python train.py --d_model=384 --n_head=6 --head_dim=64 --vocab_size=4096 --warmup_steps=200 --schedule="wsd" --decay_shape="pow" --seq_len=1024
Below are experts of layer 10 (counted from 0) of a mixture-of-experts language model. Rows are named router (the router's row for the expert), up (a neuron's input weights, with its number) and show model dimensions 256-383. Each number is 500 + 50 x the weight over its row's rms, rounded and kept within 0 to 999. Numbers have three digits each.
Before each expert's rows: a language model's description of what the expert responds to. This comes from a sample of Wikipedia text that the model never trained on.

# expert 4
It responds to: Words in descriptions of places, buildings and locations, e.g. located, built, north, village, steps, and function words like the and of.
router:486466477463534407528536527445519411576493509545470451474495544526527570542497472473521408487506488500519481433451503473482412545511570406504495447455433534488506466480495566543603551475463567546519532527570568405556470531570408510482502498494538473481526528558493539526496586515516571477490455485500586646588496478485504484464459488466446462497433514498525487545530515525511525486493
up0:597422516489452445483505514541536428438542490464573442487450459563491472484455480476516450564515419557549466426477510455539602599534655544503448448531520482501444434424511550481606463511534458525529540507532535473508487514403419432499500511514473522579541428487535531518565431497533544453525543579486503482519560459430514509455420524502457504528464502596532540617506563453502539531504
up1:401520466588451483420567587512443434557477437521506519593536484566462526465449487528483465493497529492399515397431488505602527503460487529524540472530410444527548499477560480520472521446469483424469447463524520549504548589562482405532515511468532473574485462460544416520550524478490530474457417467514474505570442454458407446503601504510428459471493462537486472511464474353497484513451
up2:502560544523461460483544515412420481481511444460442488522554542451492575510527507407544463564530485436568513570518479521438470504458449516455566510569399472493404538504532524529494487334504571513564427465571510438519503595504561509437524503479462462445468556564471416500541520554535540396480506501567594561560556541456473504456450489495523565487579575422469508500518445455510504397380
up3:471577592509553446375470472531403508465465453438525504503440493511445516431468517563502463579408416423425479473419495513446471406476561431502547484530495435488490587546495530433511532409440552572613393510470521386587621566545464415520425557533531519476411408535580469489476504514524455520480516443598501473508530498481488499512562527483576520506462528565573449541468486497512613478529
up4:526509525495483489515460587500538593662509485525566557422587566525456548502448468552412580407502482491440520527471533461426479440544563548484566503477517492573446492518446504551460538517485476439461533541429407446546574526488557472474457443540544566559590473538581560536489474472515475422478497602530460542460478548506519407493405435477594468512514534563514372546566505491535520530487
up5:467490497588571470453526404465519479506465503440498418572529552501482639578574511575490457469466553538454368554387457468499468476448522407582464475506460518479531469491524518487420566529431515449475572496555460442590378503532418441431449506487466505482460540522518454605544510484486566548363555564575516441602583519530463548507486566502458438585502444515551488531517421445570554415518
up6:516527516493483442551495519469532530456576501530539461493468528534493600505510444417418491421581517519455560601538499510480428476442487435516455518572538459513576413595526466562542525487468533557547414526494570437575497526517416476569482422462455443470575511472411504521508540486527521484456504545487447576402434564490577507510610497530573514541337483490479545425587512466528485448457
up7:478472452609465525493526480499399395518452548547485442423445562584379564539564502438476482450523469581567501413460469369512454552494536509399551529550451540583522483535576483443487516502399507502530488452541539464567418464512530409516542498490496569483433548531526389501510536487473516476449392481504495500509471508534557490503588488445588527475473411505425394436464580594582436456504
up8:537535551561530414581514499463507454495491532545460456492465490603484523368489560424462469473511529477415473544497493419504387412608509495501516534477519478503539443557537536574612577500474528543536575420557517424432506540465453503490479552569455486423553475536549445608528419450571476463471570398446475569542503420491589514444464435485468476451429511493429555516521509457531555460546
up9:450481489575465528587488512488532510417480472556474450544399519526468517577401485501430528536517421488495519489487422589403485527497520394523425459445533504499431568508495528496532473544440584588490527551437432416457461500393442451565575462515591471453502469597380525475458490513423546406459477543522490477557570523572531437399597463492574417533552591549412446491536450508480444534534
up10:543470502539442447553501574486474463607486474416546500463504517524559593549467402435568413525509504484637536529491495455477461509562522400475562549443450560609482497515468573429435515452567473476454472577557529464383391493550473460516524432509586539511511483503458522456506483563336511492487526475460508545455467538545527490477465526444448529447500458515491550451503547458482449506510
up11:528477521564569499562519462504430626512446504464497522534443519486481510507554512470534411539467466493565446482505504453503457497419512445616553469590514476493602537454413621563574602482494537509606421500500587498514526421519502504448495535517472467481552538443549406500529547449517530406523547512452497505499508521599526467499417523395475470588563473508476495452516537411537515556429
up12:518471520413566456495504502551469491550533482489573591579542440540471503503422460491452504474530454488539467471489462507499505545546529510495432553512513478513448496611503469540539421541480574615532468499489500478496480513544398531561532342511510513534533501544464602421547519587497556505526575530468532542479484488520503527441420416460582535502478387461449571544497445527585475445437
up13:500594607476472521507528465514525517487508515507523513435419556445508554513470575567484467524463549556396475511497488571556528545532415424567558500525467508477521436533571529497529483544521543468469470494518526436514474558572486445556488491369482538526455465583495436532557462491561517486494478497555426501514493504447551509383411438458455405563534497506506501487519496512573492505528
up14:577499464511537510472554433445528475581518495493434501489432476504505551526456476493495554493502542570479415532466418435447430476575451543494474568471555453453501551531475458476547635537526517437489525614500511495446373579460501477526488551495622409461529450473587429522415519463533393505477514490526463487573484502519496493499488499385477554578485493430494469457427490536506508513523
up15:550490527476516487504527528396449507477620472494501568480455556402549540468494517541550421452422450497470563534400423530550424483530470508514419544521499505483464436491485572488458515369474524501550498447558566488419481485512528598541418494563513612507580546543511559575598517434469540488477472491601509464451555476466586398449493491498545579535439418484531465483471473489485592434472
up16:571490408484541454583538482478497521519528467487492564551502397463464421451458488437518519445490472525488561464484569505537549454505512512515541408461507539434559562467436622517554469445468540439536456495553552554485544495570401493525530485455501303485562401510499500474487460584563573456520550517476509490450463511444512439603446492507585499527425515516503479533533445389527557403502
up17:507512559464524589586456411413491591487540406556451460374458477441474565506537490442581513482472509434488523641536449439425461496468521500557532515540489590449452604537484593524499541525464478482510553583519499500520543541491504474419508411512607482505494469414443501588492556502538565433519447471525590537565531518522489472431445492427583501472542530447513521464461519484501500497504
up18:537438492471579567513651528498499512540561484541423473533469471413570425448533474538429504529527410490488529533561430512493558490510446513558479555585422467488481471503470546492506545501527512486496556532609511475529406430516504483564541560407609536471373600623512557439527459525528497444474521528498519532570551471631515486452470470519519521430512412517539553525526464524499517453474
up19:539556547451492494550596403431484522477436532546507523575535548487536585458452488404506490525513432498418507509556503545411426438541527565454504431483430450563477529567446556419547473422564441425421494527498504472589445482456569492515482521563555464498476505550436559576501531513517500497513458473499619560551439576497506458376554517472534491409459504575518526519494519469451487419379
up20:526408511486499426497500638520520511514438510525492475521436466513510490426449539526505485495439467513495470553531552433488578557435501439508455489473583566498490565471476468505570444444521492477539446486477592526536492502455506444469431488561413553534489407459413540453616491582434467463392377456516601489558464468456458596461434476441457454535521466488548588452519473470490504495623
up21:478570456420557545494469499573465461550535454491533553453594514544491620591513440411447516459469459534550528539403505465473541509561511453473460513513544518560625559439590483578482468540601487616490562493541466485516507453466528502511411440544455406547506410494555434595525478550498468504480425523561517514529474465581484448576573516469446502572442492534557529510493528449493582546567
up22:476483420524522412599491540528431556513503548526542486463464561431590393518473603545537596507481525496522501425489515537476454528497583549509504485454479450462516516438606497627529543461400539560455481427485504554506441472536531548571514588475408467482478514527545471561559591416523518503431361506482488508481500437528453531405460445495536431530488499528488471484450452505542484422578
up23:444510582403444389494481521439501432493595437574493521533522590437459616533565493525537520452519548496444535522460485547509507516438514435485505532455475486452525514477457559549544440451392516601492519539528430489562458485410428546542457571448497416503473416464489498523406445555493480602527527502581568409535513456521523490451512442478480533522474452466503469486522517475550577452597
up24:552540393471550464522483505464505526543466530491529484453382560438426407419551545457545517496521487376516509475523489504538510516595518481549573391502622548513551523554451481491519501422452499412493535465543511451399609461546507505468542445520581489537481587524551441538556541478594432560542457512482515530448456440464491429511434495531555468419466452547442399568542548505590423485500
up25:456450581520518531519524471466472393477593426435515389539572504563597484539495565449518520546371463448497451473426518436457531428512551472525525410541480466439530563518523509546477561470467488505470495568485470571486473589500424566420589548499504589489451590537536533500488551574500501541472464494537496506512526395485471522492365484440427481466560483573521531487528434559495547477448
up26:486473437432449428482530467476500490557488520481541549454513471561460522456416546581450502545554485589535551475456474542512439446501548460504430581547506416467454435547535515456548535511540477561553516406475536492456515533542446512469462449509580428536527506550480448471510583466568454422505362574454545569463547548480430537534480484611503590406518456534528495585550520465542463404564
up27:534535412565440496561522421496414462442489489614473476482570553505494579498512498448522492497433542589531517583522467539543512434569526429557447527487528551446451503488459477481498543455408585513475532448471464505444466500588462518506481593564527413464518506630557541539437474441605559493482505538448393487445538593617553454513488532578537526568513461502489458529594604455560474436464
up28:514357504526499467403520408478599458515600422417571517467472517454482610497486535525479480555474475531573538431543524486553464389613552440531515486469507490544465596443462450452536521564533448500481479472598602426436520524480526494545519494616472578476573486504616473533497458532492469473564529519501505517376540466418534491503500302501483494630499490449512551432494493543479513472475
up29:445501469486526450563492459426540415498452576560565561571543507481433435481387598546488551504446508541570444494481463459473454483529444501493558514500514534621548472535537483536532590530580519545476439538450565504450522500507489540487508535486394555410462516369556525394433513486523498487504561489493481384451549466469469461476426534498476583474480487487508520579484503519563533413512
up30:518487479528541500545480502534527521563552500445481497604555487479541442548513545469493556395488483558435464439522545513484490528470564551512509451544548565532601538378565503498448476416483487501530547470470526513598527412472469494482467462488493504547469487500487444558535540478462501501493455467570465484524568475557530520420516477467420474468533431551440476551546573510498500407491
up31:464419447493536544457430579490502462522531505522525577445499554493553625567521592504447453520539425428491446418436610411513510426586550469427547580481571573572509510513454515610498475448482555571538377498519479471526477487473481516470408414459444573476459488478533466534418461468530466437527490514502481455498431552439429523611523485625489528504584500566524553493540482472462449388502
up32:473499563502568436466567622470525499518544465645421514542404449508522558587549450518632543537492515454508403475565419530585592521495515343451479523492489436415424571534537496505407498429433542495392539539512513481507524509485436515494498523552480488454487447461514423452553519523541502443498514448584516547458383534540447456502510337507431510550583454568500393593520526468463490471544
up33:402530524593508518518565508481521483514500539464488480459477501545498521526577453393522509529487465466512523509424462528482465556486584510481545522550486521515497502520533571582532530544492439505422551476513449467587437547532463438589597532556461479470523529532447445446489518487549447509405526435562589457495453437491526428435495527496552487572445557528442385515534514561567485537457
up34:490526532444546592513484506497499423506526457448522466541603511466519544530553444590484546564464530542538482496500505499450516409478444558382471666516499435475524539547511492480558508542491500456534506493509461562471497515510510538498455528477524451363426418460558524561411571494569484505583530465506549499627531477553478456442532506518459438495404479561496430647408492436455473412509
up35:355470477490467522576618449564499407507557472500468397487548553587582454518506462456445459476471537472461486469447562477511505508542546447460450471467476495510557501536499497450453545572580401503507459538435495521475406478543468445572528511598492552439526415522639475448496505497592502530499545460527507500495480484524377572473514534447475516548554542520538535575529515478455463542482
up36:454522477542488565437498465521542505423485518581495422437525543506543375516552544457438401543525527511512393437401534518495469464495497474500525453570548559522562539522541481473516400450483553423604505503544475412611519513483541512478500455565553611483480600423544574518518491560489495423525492478450459488499497476449535463543531478470550498421513448512440494595509412595526378515456
up37:461441550434492460546566520495515395495437528568446491455489453524586542551456573443452505498581471451553429495523511498506443557387559463549568498406494435575531552487463448523555557498471411555570430613469411415466456564534445509487475460594569574472438531520516573406435494440570464505570464489512534504529569499495515521471385557444486417527446540559433513511517474450509553383512
up38:486483474429577391642540539463487426573484436506510505607442517565489533565552527526456473515509499598591526462478486502578507514482448440492430460500485493532565451504458438540476533473518617627528500560596597452526543537454434476471572498481485510551429553453471524534537453536432540447484560517512478584482497477523451481521510467440511438490577579578521540454495499374459542492482
up39:470526530559594515504482475505536473514485543512464525545575560455514478518422447470512465534539458555527455513385504502511473436516482476525501498531596554462400473522538445532513548608489498613526500479465561466542509570572528390431439460514522353463609485570476546451489332534551542528536482469548515499528378439590455402474608436506567441467489407536502454522518558443427519563371
up40:495459576455456511494548522514408413580562355484474472454428408433495416545539562578505437531415586501482515387507490497457483476626499510511496485495391473534462593549589477546488498573454560491473601521455487514536458472536451391484464403463485458483466462547538506519533434463492507499472504574480463524436522533507550486469463527527514477497487464445435525480595508612551539541506
up41:517635537548453434531469464517603463447467518512528505480573429541513437492504482531544442451516419468489501540455499477409463503479479510441545480560476381582517500606469505453483501458478545429558419514583508534506411470474510494469459626474468542490485484543431489516452559532465501493470464466540533521523493462541490375547483457616507524487530532544515483499568432418468538581501
up42:473504533503561439526558531458496428555475441541471438460533516484524476484488580566472495534526444571478432486470524575535432544551517443464505489600486564523506488495436629520546456487492454579485492604428540463564420601491479512430490550522524474528530523431456516441445575506482438556440414464514638567590510501501531514358462505444547582352527512457471488451536528526556505520564
up43:450477502531406486489624399475481472573525539584520433467538458530440560562477581463527498579438480487534534453510470540501503513589402560480547472527456472475461453508525537479469496553548584604572512515491496447509433525503511530510517480483542480520469497486521480591515478516502529574521521409467518485422614461471513507496531486529514478520489475511579523443467458414449419464625
up44:532530450456537520530458573542440551473451490574486566511492500454497541515522581470470501562475421534528503394433445404458442543395524486522533482458475488523515441516488529450635582412426490447465415553519445458447515503466491462544495477492426519511460421536483573509484512461544458466493494402466549540502520529545373495510472475491490475463498571582471377523495526447532605417496
up45:505500454503487561437541462590549512441380408535487458452551500552468508565461563582524478596459513558558585458617496550540528498498508445438529610484524414527507477457508620421587513441481549488456545491587593567518517530481505482483562460528488508486485443506487526546441502519500588469495518490522505490520480495563500462428442524461436455452493467475566448467408479626556497546513
up46:482455519500535616506541572607483548515499503538444551512481547466534544482545494389512424535546457522372532465543579497448442543469574443501508524419516536440530479444634574637468469426486506492517532487385495480523509520565428490500479376525436439484546442471456441508481493508528506453562561525346505574492419542499579503475426570574518537538459527515553517405530481583539475561433
up47:487451457481459489480416465551449554556465563455581558479496496560545517498463540500480476503546516459551441462510420490551503533524612481422463451490531480517523504520434387501526512549449511596526557411543469546487395570453443576447477482501592555634529500448555509526474495476494478462467514542511529496475494512540439485452530478509515492455500522431524417641531510545531552471516
up48:432463546445465405485524560462541527517444434542471521438449506472537511576561508460524535459527523475499562540415515562543518570545521434550428496480429501485503493551511586583618537582473509489443469497542488548478514437543537500545498446453496526538429496463515497462471523470435502510469516546614463506558496574521456555388483415513528508487480425534450568505476473450485574502452
up49:434485472533540382561528447525569528565456482555472445458556571658441531575551474606547402515467455541540533401584602480493494544472510458477487571402496475483531502405578498523545502489500536438567508548541546482512575481480414479458568524504534480498530529505497490435475499553570461522503564583531549473475521527524408489490500525479464379465438525485458593562514501506526484454484
up50:494466593498526590560569435515563584424477493535530474434576525423584431506585552388481555525539517402468448499483621491522463471426535513505567506501435510576507561453480506505490556561478499431440587552554511467505407560523518434381497514424392473521552533482468413459500497468436461479455495467417478551500483593424530451471451590505557478402551503585520549462536445507487477506526
up51:468481465487511527554498490549577323596538446434505489554528488476515520541522408520415517476505514451414460561450443497525453470497428506552439460544551529512526456528566529462573537518469518547555431481504426450469475500472365533472543510422474438567508451455491496548543471491518494478469500522537369374475549535416435497410526521578506530600551493515501462468482428548469593522523
up52:494406469548485476527486479498475501506503521481482539459586548433518520515391482444510502401531453559398468513515449415502453476560494358502553518522477540584520512500534509533528486553452523472496492590489594557604501531491393495389603523544475383524551512431620488382487510497536475560577503436583534560509416493536461460547547453477523516484542501543497417427557513464475634528517
up53:479546604481525493552465478506489457511516467434359563469516541518502514519544470424457520511474579563475617561489469451495489558538515373478338424490552607499615646574573581540560393508457478543575425546470480440512513564582431454536568484565409478528565464573410465565471529517458560502444485537423483503598466480470463551444535494536475412525488483464447486483535408492485570556498
up54:431448473497523410506476637493544454618536646590548469459543545569505524554518463529508523535562435425530567602514498426507562422525595502491545494448521519568502550553469544469395551424479559528538512464532548489475446430431594495400532562581469529461524471405505479498389518531491477491385532570460596557520444552512488531420508591576529417439439517532462511505487530428445520544472
up55:521498487466445472535501600586477526463603520517492501513471586555548518539405485470580409451524489522523538555540443452531507515472456434498583447490409519523427499455416519512487386607611557480599523539552492467551475529564450528505560502492502578424471557539482472457524477417450572550489397518506569497603487520526516454470533543435565430585507425547492456525530528512457559479488
up56:469542471495503541421512558510451577497502559455452503538530448511475579504478469498542477438451469564463520423462572504488491533433465520458491479498542561514516499491552451484492585512525478480434554576453550500527539573511493547539460500512407506544405356505407550507510411510456466437493517576483570539449527543526489567547603497466526466568444498593467447454445545534476494523460
up57:461527510474467537520471515524489487468407514587527468560536592468477521555471490450482467490498490506460407509512502459531462495451492503530429493403494505467559580560432572534500524498523509454551437524501550464446511608527466546505592485544588338481535486487578397491460497559459501518451498427510590575588437437428497500522538474448503458512417513446460585451517593526493512400449
up58:457456573519477516543453471535458458603630585431613482535520517592472485532557492498422479432462513641413519518474468431544479454509436415472471471540544425462488541453447500527490469474462493572476460419472518476581449508556479470488507499473517505469569487484491499536590568487523566520483547580485529480542438499522505498507511448516569468493452455494489489523466524559446483520559
up59:426476501431542534548503523453534556590531470458487433420444492399540472437440479361516509473505428557454474507502465522540463421587476480535569442512493497518490423625520523550533494539431610529478443451491509566496517491498474507473543555522517397521443512469430510474457440537608484525534464360494542473542425582478542388451493491465562579457480531468465549586530495507509523488446
up60:555507461551491534515430510517433432528493489536464481435403455575538505499439489447420369488451482514553510492524532576499524506575544429455549412546535453527470515557455588478553549589415500552514515500435488411503478441460500565432475525545503538555556529429567477524417584511482605498566509418496525568510546530509403442483454572508433407456450483445473539509507546463556489513531
up61:428462491499490540596507425606451403487487453370553404528554459489542490468533523469369485511416392529547533460412453403526560575508493462470555539550560456514514452453502571483555516502519496433460514402511599498503461553396557505470413516526489434480439488502456496463531491543561509466479494573475547514528577499510543513469515498480503467425524498512553425474573433487532517503524
up62:397467498449520558523541520530465445537527464490389408459438562431566459551526556549524441521454527476490456545463471467425491615497497544534515556471517474420458508555527522555578542586482510542520378467503554495463499524518530532468385408620624540482576443493497462494531592513542427503568463505522609567538494408432416474421529443542480496559502542449537470528435483448486515490540
up63:367427513471627442525522444526594405494507563581489430535592410612445476535534413440512406520577559545502472450446535515447541472579584386501429482500462557541572471516422527582543418507499564515502437552568580557530488487556499450568532451551536474443620515494451526501517493467510471451510457468545569466554525516473463551431515507549516455513489480569509472561455498577532521501530
up64:512465502462512472436457516436419497546478426429518536577541546501471488492570521591474440422599490628467507519485496523456485458481445504531507560556438497528455531575474504525600526462443435398512489464553447524453429523420473508488511454496567440507368511467518477519485450514437583413586507472415602460493545415380560420380442532597546484524454523546512521501489537474580588551511
up65:492531417473480421559526578452479465614519428544455484551570526468494418495572525469562503363527566544414461460394605525480528516528532541524502519482616438476428531531498528534519483547464439574549511470528525448442493611482480519452451564524418441366536568477525549498482547468458411540402502531520493487529426473407521514519501553573536576472579435467502385507441463545447610455450
up66:460457493509486436492484453455440428562542500543583498505477504548582434560434463413604444520599516405514479462565400529458466495459611403528531520479468465570586459520485502518599560501491534503521500546463553486487540531587448579555430457434491497493582415503543510561501532541440440418463569526481533500480451484507510485478502437387534563504500549522486478431662615436524527367509
up67:438410460566531586462492435507454480590461531588485509530450451555483547425516576460425468572493482538558473566508474503485550550494511398486458466454390484488488509455495507417477482478508451516592433446556438555527462549523484550464416458502448519383510478571518508575529555448501518450580455490518527480544559461456537591544502515502444448484486495414488429481534562488495545521496
up68:453515507580428557530536603449462510534476527520506455506447503448476561450475510475406484500441475496505502485522524538436381466477488533464559487583397515486496404442546512532556496521519441496356523448580497445538549467489470562515519596491551482585423557427537524478443550551518575500428430510482594507461423471430554460456493514525510575580500473444509420502533410555538492534612
up69:397438465443531480449557558397441480549525575532476482415490505537476538572456532449483532477534544430498514507477531461442393481437521489500458495472525447470531557542491484576440459429504576480490474515578518517608528418478519476560470527465603459548590482453592488500557529576390484461439447519528460555481535516488449495537476514454475529540576468585410514540517487561545441463439
up70:448490497518518446528500522480471471504505544578495488462392453518531484509414404472551508395526483434549638438503506519450525550458580468374490463483478573558468557509571503501473550508487475481497586495524493432462517504485483525585431554480463491503490534529468502560557554447603446442530541520468585473518526589489441467482527430505607431457468500495568459503592524555499500567512
up71:471495475531550601486539522452483523499496463503462529554499566527475467464492491467443461512468432509488460570495465617509503438571475411527419407555525498488538534503439598526509550397464457454544460508484549501479440460537497464499514476561547439425476482608535477512442567473482384440505476624570517402557450454466544448335536507558557551510425525553616432480534515446422526532443
up72:532519535542428466436494603501453521537534473481466488441547512451533597473482586536477421465471584518448509496560414488563540484520432433445513483516518556490495478545518458500532546615365515508401480463525499418459534465568494490546483422543560494499408562483484503491511495583446550501526550546542479526481559525506519444514434505516494627472564489462491503535523604394548534502518
up73:483547435430404495464495547538477467544500526537506535471432462542557456650492534436469382472449484483522497402456424506451469456413498459460536506536526485418464576563469502522520440439418582557493502548541469476513505577439464573520478410444462561546547550417454523524527474518542508427480487483512495568456509517544349503508511479508541492505547457568593483506525626531534604512506
up74:580435434368473441459586523480528511548472488575542566450516486553416521505463555530502459473582489543445444519384441532426464516589477467615524533456436484539523513557464459528625438535559518561535519565531480521444540492539470514615494608507537472491442412489423428485389529546581588458466501612468485500504469638597514443476434494542453522507499491504496578530562562417443557441545
up75:501472492557458477472537474553503408502495588478609485475513445427491587480540485426496508485487581488477426522607478547469558450500477558474501544487552486522411362510564640550587599419482534509520545506508467454519443519512518500498452476457439449498424533537648498453551490446521447450502442519567545433515480438467521418530541476436557564465457559437512443552548491462493458474519
up76:562642525455521410427578642505469472490549357508543395522435476539526452508524573607488474442474431435500592488417453510445487533507529452541452455473504510504413510610470515486517534390515595499488474485523600590505525498562542517506500536527566497470571472439401613491455455507433519517484492513567573500458449442538507570547534509517447504504411505499456428522550479452442487479495
up77:565666445487473496500490437479492481470500397559429470485504518481522481559541464524455525470450503467431434445502367421498503497558528487471514473578583409553530545517497589594468500465445515474501473505572489514488545521639478577478496528547536481409427436501411490503598450543544568554591497512554564540528462528507498464475479442511535538513452539507529401588555497512568519570498
up78:542436481463479404566435535456538506501548496485514523487521465494455503544453558421484437476595545486480563464549477550533461554478520405551544497574523519519536395482518510404477515504454513467494475514485526568540494464572437423523500486572459465498589502547528421598430435555447480425478525437517506495488479506454506482454557497558473536563588441523575509469557423532440455508426
up79:536508475502602462438565539539547490428486539427444559547503478501478546411479479493541513450468481397509479446538511429460472495541538510464524472503559472533501620534530470498524565564513601370532481482502470461516460558589540508488522468525442534458566553489446525519548496549471580450521520479453482474557513463479504458481522495450461542614445490478519385532437565539474547453479
up80:464427511564570512465493405450575506481496387477428446523557512423480554542514539462494434511486409596432584456531404492462574512615615556546461476525524414591500581517508520516566476457455519550513520444519561536471474519482511495524439513613529449407491487449536437555506478466527478504489451547470430576468521459494534487389457480470531463483496520511466486416429483519445561465484
up81:447411483494566485411559508494536346567453551550528453440513424563341482500527526489525513505541473536525489472472478461416482497429435479573516443505488472485454439520420574487481562506455555432415591478556591431479507494469526517521428412532557532520584466400507470373481532481534527472516472523481522497480504534482489463471416559435505484504506500561445378502525489533513587589504
up82:539394561474446418527405410438476532593558576551507434516514517637467518460544514461473500623499501502463468549466503429482470533407501478562446515483478503464482508576574495569496544514435440561590474495530529525449494510509441482459506528535486513426513482569567446543567582462598486518460455426459474474432497514557501438417532480435411479409507471549489502479576464459443552531522
up83:447554553533567478497406468483486464500413601509480473460384525506486407504474448491566440509554454503541338474549476389561548498499559440565510564516593530536458492561625551566492485407415476572517551575563526471463481442453532445411506448572559497561596465577520496499535530488448449461462536472526540513497432487463449534576504533446527477489558466534485508502479408573581530574507
up84:517470477519490495469493417501465421475521486452491553498488553594502489514513470525452570571547495545617405538580593472498459480469614370397602525535459540504458604579485515492561579552458469467528525439462435480468466555452573400577525483431568426480557483491468495514515433511558532441565425416447581439485511406473522617415513471594412537487559437487477464535442556506587502458529
up85:550413468562554486494525515508481552440528495486438490538467423543470504567513506476559413530492460426492534423489539438474533605534555405512578442450477485504478515515390534534606404494493436483579520427481523432555625479515463494435486575443449456451570531454527464573486547500516473508451510564466404661513456548532457398484540512597533479528524511508510544467572414499463420451500
up86:347503527417544519561480567563543429508463466497481485459584474431537489541544477485573533408505463544534513434468412489483617484592537374460595394487406582468555513487485525505428516419519470488505486456539493462554532506573401577448503418460502551499493602447471525545507515588526569573413419510578545528597548514485442491468495467540491429500473465515458537452487453539405531557509
up87:478528533498445488561488473523481463572465443528593484487458472478545422615503495524527488471485475453464448447489581466543492562481496414547546479473501530562531474500543515499589543425452541442464548576537585410493439554511527514428512427502503376463518457548481506507452531471530539508490474610474508562537445498483533411467472558495484573556539464449515537512511464498471408459480
up88:462472422458509512613532485502456437537499451515514485503491491479545489529593468452459405451505446440510509438524437412469450485518478488516565457488468561544545557495540545504397440414462484541592418513513527496473462476521508507381490573576413510526583507510496564504511507585548516504591434476552468502470420466554468519562462451581573446520534516471451572446387460458497450450507
up89:443533437473543481527541488460544490459540504488610392548444476519514454505486509460495451468460514495496474554549491486547509528592558508459519421442571581485437450499422436492618505473593468468573418450416432518577473522479511463571485539398483488458459560389433573526486477420501484540504471455516473493494440463539462517536474505513528557503530476473582534478545558439513481528509
up90:432570506535524506487499510434588446511517553536412445496469558523447549485439495507491503520408476369561514529422569462417495492446554484488514469575543530514509450514473460480537560534609459511509545509504411482503546495459539521438537528537486537464490513517526496493588501486476587509475545479513565603530430427471474557398570469476437486485452498497480498564508527498630609467538
up91:503520556434465501515435555586457527466508466472494547519568598494478544475424495488494459599426525515520504440497473419503414542496522432494507489481450478525553499516497482539598578446561498510547475512499530429514514518499417566525431527453471477520533532482482553529535538594480539482590523499490522499580467407503363481421492523522465526505423504524473461502545517522468477486522
up92:434470501483500482500528492568589503516596444491552491440477487532478626560501374537550484528515560544452456506461587485537430446439550538464434581515492550490485496532464442346503506412537510536607586493461553497513469492474566488535551524540448516452509507483438522517469447492479459563367490412461524476499557531446464461434523411541500461502435509505510463499412537499514515561471
up93:455597424446491365482504663499452499584452541486534503576567574583543531477391446567636496468439528534441519482559502466501492523548449428496475458433538541471508515475455492552424510507532510436472411522552457402530479402458534525423541473522485500516441491558443384511525537563551520527569505470473515597472556494574421452476566520514517587500543460499451514537496447555465573488544
up94:392527491462512386545542506493520467515498543541461475531455603498530593561448495506522457370389460506434460519540468457438442501503576489542509566579518462496443562520467586546583534432540354503587484480533549516518466545567399539461596534451567556440503473405527479399516455461589575447448397478465545563503589511526482492514513488468480430446480451538542527496553443562430490392491
up95:487424587497525494458582406512487511487598463532481519531447595399453461596421489549508407483484537471429458563502563519452478487443599475528509517423476510427465533504482521555513456610503543461524476591544607470491515537497567505470582513503468443617474455520558479420546446462578508423512483544451536566543509496485512391467504475502436518453492525475389476478497446488537594505547
up96:464462445475482511499522565489492448450539501425449492435514521511475537551383541454483462476494467594484464480489523452521537456513566477586514375520515501546452537474518460520545496547460453581532541513553420472483475528471511454465548586494489394568535473463483536507582460551452504522507562474490524513560508567455537481438537508468404569410577521507598492477513544498395544573480
up97:535548374401493430507533515555418469549537519430491513471474513424422500480493515500505466547492486511487518457547487495460456518523507473455516485459465491482490495538519495501553481489538517522521605548507516495457472499486403572526560425528481488564452419487423617520542458544428543538423483514493593518538477586530528563466455488471550559423393488481465570573535480406507424463433
up98:521436475467557483469555503545495453481473479494501563610410558508502531520518613469572520450562522503403423521517487465467488567501532547459479504443517513506490455523447530469543518578548559574455481542468311406434436420573410498450491450532504489571515485457402527520476510472419530468551607521507552494544548429421372499484507469462520551582387496578492655512485530392511599500482
up99:497504508538542446538472529439404523476578486519528524504437507520445482477476496443462499589529528562549494593468492579503548502514462544434458468455453519493488446500432499546556542474560470457479536513421568504506532526490475433435528395472541536478425451494459518393536513542504535510559513543523543514523562526436498492486592502545541646542445512519523525458529571402532423467483
up100:578520490514524489533545540478452495528537531572539521443495460466468499538546409464546456551509485487441521522479519452570440491435560524431416459459451595461577499424492553526566502461452584462570538642513553478577456480552453510479588447419527531490504430535494537511510450559502487455491469330512572512554453468506455457523493417520450422501507582504532483556430469522543549551567
up101:534554550489526443511505519508574483527442546403481478633441525490571498531507516578439522537466591535548453423584416455497555445431453590448577424515443506502541525584511462537469524477530532424473567496462505519437507489437483520535568462460489586451432434493507376460392491558495513521554454538466574469553469593536458580446457491546549613442446561510495510431466482445492444504494
up102:515490524582446479476474542506509612651497454467451458491548505480520527443490589454465529510543415516515622517441405435442460583415517443500535526520545530507477428522591443527388385490483596602519524563532473487535442541513520428474562548487461525433522547480447587472510455495422498506547489448547521548501462595509529475517561503526516407522564521468447363530531531607537519553472
up103:542461463557542478504446468530485443479476450463489394520407464470451456506497412532519474507479492489485516490507569433549452436445548470442537423445469495487580514502412461533634463449418536587566492429575498430427450483458454513553433518456447456454532527493452508519602555488489515437519422527582494425494490504525494592529510555501506477606548518534488564573563597422427515381499
up104:594540482459520551508535515517520571538570466524488442471543517517471477513452492528496452507510435453598462438527496507604500469488448412423567551475508480435444506558486404524572479533483513500565470491473535480654504503452470638515501366526553425626601522493553490525579487520440532471532402554411512530553481451522504495417486477493570504499507523562437555450507543481488490499468
up105:382559529574453495533548505458503522515492493472581412530579428516505586522455519511514438500551430569463552480477476602563559471536564456478520431509396463498473434499446521518598349486464534467498468466475537458524505499539566444499560441459506418574479460499491601536519483514382538492511428540496523577504437544523512528535581498495531536518508493500432460434511528449466472507450
up106:515504442463533339548541539582461448582503494555492513471520452552498494520458571462514524516486509539673454568442434557421487516530507470566584543465521426572544562486654549466448481491490516440502520547495512440453548491422438492503540542507560563584439535443553472526576503553437418505471490525540493505372459510467481481490367520558471387411460442525557396516501492501489537564447
up107:463378580428548435528461431504483503472535485453460533589508568459545517585435476466438527525515508514461589504549384504554515538445559560474481501500509523497593434396587493452513587473542609467468490563521469451543445519528403470355521502536464595517518506610458567437539467548571432518471461508521507533528542457410466467431472469496522513509409487487432601478481486518538450495499